Experts of a small language model.
Size: 13 layers, width 128, vocabulary 8984, 22.7M parameters.
Experts: 128 experts in each of 13 layers, 4 picks a token, a softmax router.
Below are experts of layer 8 (counted from 0) of a mixture-of-experts language model. Rows are named router (the router's row for the expert), down (a neuron's output weights, with its number) and show model dimensions 0-127. Each number is 200 + 40 x the weight over its row's rms, rounded and kept within 0 to 999.
After each expert's rows: "comes before" lists some tokens at least twice as common just after its tokens as in all text. This comes from a sample of Wikipedia text that the model never trained on. Tokens count by the router's weight.

# expert 70
router,156,223,247,193,183,206,217,143,169,203,185,198,198,183,207,235,164,142,171,223,230,188,167,190,200,203,244,194,216,211,222,161,189,292,79,168,134,192,235,191,192,199,147,182,264,201,240,235,126,150,168,217,205,119,185,150,214,132,239,208,201,222,233,240,210,219,205,179,249,259,210,243,207,208,178,161,286,277,254,240,148,210,203,152,199,186,286,191,213,231,262,221,263,139,214,222,163,263,168,243,183,132,200,160,153,189,207,233,183,249,160,254,176,153,242,125,229,253,245,269,137,239,178,210,242,251,217,186
down0,238,192,241,142,201,176,228,238,226,181,139,229,149,144,118,156,229,219,212,194,242,155,189,179,146,123,149,140,205,240,150,246,156,177,205,206,253,291,231,181,218,279,254,189,188,98,235,170,311,201,217,191,220,218,140,238,281,247,239,198,235,226,215,247,166,196,173,228,119,199,204,216,153,184,192,177,202,174,237,246,209,190,219,258,201,200,233,159,209,204,210,203,162,207,171,168,224,170,233,244,222,173,234,201,204,211,169,202,207,257,193,154,227,235,141,206,203,156,132,119,168,142,125,135,198,225,142,169
comes before: "\n", "1", "2", "0", "3", " -"

# expert 33
router,190,209,243,147,200,99,213,253,195,221,237,245,187,239,274,191,245,136,164,181,209,142,211,209,226,107,124,260,184,250,183,212,222,191,195,183,161,209,216,189,225,137,155,231,203,243,202,277,159,229,146,186,181,168,214,234,173,171,207,172,157,220,197,196,171,201,115,202,181,200,181,125,197,306,209,178,159,187,219,217,208,221,192,222,174,203,166,284,169,241,200,242,197,207,291,198,220,176,74,154,213,215,205,141,220,112,199,253,226,155,213,234,184,159,286,184,173,242,277,214,197,219,203,226,167,163,184,181
down0,155,213,215,214,266,216,201,135,202,225,198,237,204,155,152,260,245,220,228,280,268,251,171,219,236,270,219,175,210,198,207,241,192,142,204,193,223,173,148,143,191,240,249,218,276,179,158,168,189,176,203,193,236,178,231,156,230,249,230,169,178,201,184,183,215,125,221,143,290,265,146,171,158,207,206,192,185,161,219,236,160,230,210,225,219,220,198,242,191,158,167,216,235,174,148,145,132,223,136,151,265,193,199,123,243,267,227,137,154,188,234,182,218,229,155,191,262,251,176,291,106,227,154,163,165,258,187,205
comes before: "1", "2", "3", "4", "5", "6"

# expert 39
router,187,224,235,180,208,286,187,220,205,162,193,185,225,228,265,225,282,207,190,208,219,217,200,277,270,249,182,132,262,152,107,151,178,176,156,252,189,201,254,235,229,255,186,209,188,179,228,193,217,138,191,178,191,228,188,139,179,165,257,160,268,214,153,198,239,211,116,163,255,234,166,236,212,169,140,249,287,134,167,140,174,240,208,192,242,168,196,202,202,161,152,230,266,241,224,169,122,169,165,213,151,256,149,246,194,236,178,198,208,197,244,251,114,159,219,242,218,202,168,151,160,252,189,222,166,218,221,197
down3,181,225,253,216,154,300,165,239,183,201,187,205,250,174,215,250,235,122,141,218,213,153,209,189,229,203,274,222,181,232,210,133,232,209,219,212,161,214,155,285,277,187,159,169,206,202,188,232,222,144,182,244,145,212,189,194,174,183,233,127,193,233,178,181,154,131,154,213,262,165,201,220,193,203,194,272,273,199,158,206,181,126,149,169,209,141,141,192,265,174,163,195,264,150,215,200,159,139,236,214,221,228,151,247,184,207,242,186,226,200,275,301,148,195,231,165,177,214,240,260,216,261,278,164,219,207,213,230
comes before: ",", "–", ")", " |", ".", "),"

# expert 63
router,203,154,200,225,241,248,196,287,196,171,230,209,218,161,139,186,145,263,276,271,206,262,183,194,200,205,195,199,216,205,123,210,261,89,240,193,203,224,175,196,185,266,181,137,276,171,258,229,181,200,217,241,224,238,228,146,169,199,210,209,188,224,183,212,174,222,198,222,192,216,240,235,200,254,187,266,185,290,243,152,221,137,255,134,150,194,180,268,178,172,223,197,216,202,231,245,217,244,208,153,168,177,223,230,239,231,148,220,238,263,207,241,224,248,210,128,129,212,246,253,179,113,215,142,184,247,258,190
down2,192,229,197,217,138,264,198,234,216,135,177,275,168,233,214,244,213,143,184,185,232,300,246,134,180,192,241,175,217,215,183,235,211,197,193,159,179,216,236,200,247,275,170,238,258,240,150,216,224,229,247,101,202,207,132,196,210,185,220,258,179,210,137,166,195,135,214,180,188,191,127,182,185,144,172,157,250,302,159,189,173,190,227,189,198,227,237,134,293,228,238,229,195,248,135,216,171,275,221,177,205,197,123,234,207,206,224,273,201,223,270,202,227,145,211,260,143,189,261,230,217,220,188,185,177,150,189,209
comes before: ",", " of", ".", " and", "ing", " in"

# expert 27
router,189,128,159,143,144,244,187,193,214,208,232,189,136,225,158,104,195,152,182,215,258,238,222,151,122,210,240,139,165,219,235,192,218,174,188,131,173,117,229,140,203,190,120,241,239,242,233,135,199,228,210,177,186,178,240,232,243,251,169,136,235,200,212,178,202,227,199,248,261,157,135,248,220,220,189,180,201,163,173,142,128,189,119,179,278,199,221,180,241,196,182,211,126,155,144,201,168,223,244,217,209,176,202,203,173,161,209,136,199,260,117,222,206,241,221,212,222,176,194,259,210,223,222,171,123,249,255,220
down0,242,169,185,256,244,186,207,174,251,217,200,192,217,313,255,216,204,131,199,205,203,238,175,219,193,231,150,183,226,207,140,223,220,148,239,166,237,152,211,231,174,204,242,241,260,234,204,193,257,175,170,180,170,206,133,193,188,244,240,170,210,176,183,167,225,191,180,150,154,179,199,200,176,194,189,255,231,278,137,194,181,222,191,143,159,237,253,184,149,266,63,161,220,170,223,124,231,201,186,140,150,135,211,280,221,229,260,148,154,228,147,191,208,244,167,226,157,159,226,201,194,208,168,318,163,171,200,167
comes before: " |", ";", "}", ")", " (", " ·"

# expert 99
router,248,181,226,155,257,159,283,177,227,186,223,226,241,128,221,144,153,158,144,243,207,141,218,236,249,170,147,280,137,185,222,118,212,249,147,212,183,192,240,179,196,216,204,240,257,196,202,195,235,228,179,228,196,232,271,273,217,259,246,195,232,193,135,230,248,225,172,249,183,137,202,231,190,193,259,237,179,188,199,153,207,208,182,231,243,164,262,208,170,271,238,276,265,173,242,228,165,145,179,156,135,181,202,189,181,148,250,190,212,226,259,190,155,167,177,255,285,202,208,167,242,185,194,260,214,198,143,146
down0,229,221,188,219,183,200,265,248,206,202,253,264,120,251,79,233,187,206,247,208,178,153,193,245,219,166,203,197,188,223,164,152,170,147,264,234,150,121,208,216,229,202,199,200,208,248,168,216,227,156,242,233,272,219,184,211,148,238,201,92,205,255,226,284,154,161,211,203,227,230,162,203,162,267,240,160,147,285,177,186,191,181,241,243,234,165,174,103,206,199,190,149,242,225,186,181,147,233,200,206,154,158,200,230,190,249,245,217,233,230,135,222,173,179,239,254,186,222,155,233,194,260,229,192,172,215,120,225
comes before: "1", " |", "2", "3", "4", "5"

# expert 76
router,295,136,183,262,118,242,204,205,171,192,189,192,216,232,231,186,134,210,245,192,228,180,214,209,293,169,160,226,177,182,140,187,167,222,302,256,188,208,155,174,209,225,142,264,210,231,116,222,190,179,208,119,240,193,126,150,193,229,135,158,159,249,194,221,171,245,192,148,227,199,185,208,150,267,205,228,201,263,273,158,197,210,270,245,211,171,215,234,203,203,182,188,242,170,134,244,257,205,244,210,277,258,238,214,170,213,139,223,147,232,244,181,241,217,231,231,177,184,166,181,160,262,181,197,174,211,145,193
down0,212,222,251,219,205,209,259,214,247,188,204,248,216,219,233,151,242,250,221,243,207,241,197,269,205,169,159,210,170,266,254,220,208,197,275,190,205,176,196,184,231,256,178,204,231,159,180,194,217,229,183,152,220,143,210,241,260,266,132,156,159,173,168,212,244,266,159,162,184,187,148,229,220,198,192,120,189,133,137,238,213,123,169,213,202,208,107,176,218,175,253,170,236,158,166,148,132,215,173,217,185,127,192,214,180,200,240,186,190,222,145,154,139,231,308,208,169,265,117,194,129,204,268,157,230,209,253,190
comes before: " ", " and", " which", " New", " U", " California"

# expert 37
router,210,148,217,169,174,207,259,200,187,120,214,157,203,152,150,179,176,148,255,207,152,223,254,191,135,190,220,207,253,206,235,262,184,168,160,239,166,154,163,136,226,214,288,179,203,218,202,209,165,164,202,234,227,231,199,187,176,216,185,250,202,192,179,125,226,254,210,179,141,183,138,211,238,155,224,145,168,303,153,138,164,205,125,203,204,203,208,157,210,283,285,262,266,253,137,182,193,175,288,219,160,218,261,196,247,230,191,170,133,240,136,233,242,186,194,207,186,205,163,214,196,228,141,146,232,191,163,235
down3,193,151,242,157,195,188,150,184,212,243,229,225,262,216,232,201,188,182,161,198,212,168,167,220,247,258,220,176,238,235,177,230,147,166,140,175,161,269,247,211,278,224,156,213,189,246,196,178,191,173,172,302,227,174,154,162,134,217,179,124,183,296,268,206,204,223,187,207,207,241,151,132,186,139,202,295,197,215,188,207,221,191,184,248,184,289,137,212,147,263,205,223,201,143,237,230,195,174,232,176,181,199,192,239,194,263,193,219,132,219,264,173,128,78,225,203,220,245,230,197,162,191,241,170,182,199,218,259
comes before: "|", "-", "\n", " of", " in", " were"

# expert 85
router,198,177,270,234,190,190,204,213,242,259,200,269,209,170,195,291,177,242,176,260,230,191,135,219,225,239,250,207,232,187,216,153,172,133,232,220,229,153,159,234,260,231,186,142,259,226,258,130,210,200,231,258,198,249,222,223,170,213,181,253,135,267,177,190,168,151,146,313,236,229,230,179,255,192,249,189,135,230,187,226,148,160,193,220,242,129,170,180,181,190,191,185,156,208,183,161,184,241,160,109,195,258,185,212,265,198,149,292,221,244,168,180,227,172,187,166,224,179,262,272,201,208,252,219,225,201,223,201
down0,210,123,137,166,163,263,164,167,229,188,138,202,219,268,225,233,167,198,223,218,149,150,162,171,202,171,251,256,202,197,197,165,257,190,163,217,255,178,187,159,184,173,265,295,190,193,158,214,158,203,237,244,232,203,216,181,145,206,159,179,232,174,149,152,232,144,183,216,217,192,182,152,191,167,263,186,242,161,316,116,227,179,147,178,259,183,224,195,242,253,198,231,145,159,177,143,207,125,169,212,232,160,160,118,204,153,198,270,235,155,240,193,215,199,146,168,184,200,135,226,161,241,273,161,170,203,247,213
comes before: ",", ".", " the", " and", " of", " to"

# expert 88
router,225,204,247,126,180,205,231,220,174,167,220,259,175,218,201,268,256,185,284,211,202,195,230,256,148,242,256,198,208,218,155,159,168,232,201,200,283,219,206,252,131,181,169,193,213,164,285,196,185,234,128,211,132,174,179,219,220,206,228,209,172,196,227,202,189,206,102,172,258,137,143,209,167,203,153,301,299,203,167,240,185,172,179,246,162,200,144,207,191,102,199,177,178,212,267,190,208,115,238,225,229,178,169,293,180,235,157,189,212,226,200,200,107,169,186,213,155,206,194,157,178,203,164,171,203,192,248,193
down0,241,243,240,205,139,143,171,185,188,286,268,181,190,156,226,199,273,223,188,241,232,218,201,270,187,179,259,172,153,190,221,150,208,180,185,173,225,215,165,201,107,127,183,164,140,184,212,230,196,208,147,226,238,226,221,230,251,145,190,221,122,198,263,268,159,275,192,149,187,173,156,215,134,260,145,180,225,187,206,156,218,99,189,227,130,245,164,129,221,223,151,184,258,253,221,82,210,242,262,259,185,190,206,229,185,168,164,169,223,240,231,236,211,213,236,207,203,186,192,185,202,190,193,205,229,147,215,216
comes before: "0", " |", "″", " km", ".", " m"

# expert 94
router,222,200,178,211,198,270,206,204,237,219,238,227,252,212,225,205,230,231,252,211,233,189,181,148,234,266,172,137,232,162,214,187,216,198,135,171,219,207,193,240,235,240,249,183,231,274,222,167,101,109,217,252,127,206,117,236,216,241,197,215,144,76,240,174,141,211,204,212,227,183,222,208,253,190,190,185,187,164,216,173,244,164,179,169,159,166,155,216,255,245,196,238,191,185,159,202,153,171,267,216,180,230,158,234,194,190,196,252,211,229,214,232,267,98,215,195,105,186,271,250,160,272,226,131,213,182,199,201
down0,235,193,160,223,112,191,192,154,193,208,187,224,170,215,139,193,221,143,117,188,227,165,192,217,237,218,150,282,264,170,214,168,235,238,239,195,176,163,244,232,125,251,151,130,241,150,197,251,249,189,170,225,160,205,150,183,298,218,190,256,184,245,166,238,169,197,230,152,213,244,184,278,212,232,127,185,242,216,187,199,122,193,238,228,218,197,204,238,220,144,238,175,232,232,222,187,150,190,306,219,266,189,169,222,135,191,246,144,235,220,192,211,144,207,223,146,154,161,153,158,180,136,197,148,175,216,264,185
comes before: ",", "a", " (", "i", " of", " and"

# expert 2
router,193,162,203,166,145,267,186,180,206,116,216,216,211,152,216,157,272,187,257,175,250,229,281,228,220,285,205,191,175,202,230,95,211,202,221,184,254,205,195,245,230,192,167,269,172,144,211,147,136,208,188,203,126,200,159,187,154,227,218,125,202,161,164,212,139,217,205,200,218,122,240,166,282,199,129,227,183,241,222,180,197,152,148,199,265,189,210,208,196,237,151,189,117,258,219,170,172,175,222,249,165,165,283,293,212,289,188,164,211,237,226,196,200,163,176,189,213,175,166,135,215,231,217,233,187,174,193,193
down2,186,179,87,155,219,218,195,171,178,179,198,227,185,242,185,233,155,130,218,205,166,180,216,184,167,136,242,136,143,243,240,159,125,192,217,218,201,228,175,224,225,201,298,123,201,218,197,173,99,197,256,254,244,222,236,144,128,222,191,246,265,227,226,211,163,267,212,166,182,182,145,160,198,214,268,213,197,205,146,214,228,226,161,192,187,187,188,213,240,173,192,206,161,212,129,209,170,197,203,257,214,202,233,278,219,163,182,142,210,193,211,254,182,103,208,215,162,274,252,199,210,262,209,179,190,213,301,262
comes before: " |", "%", ")", ".", "°", ";"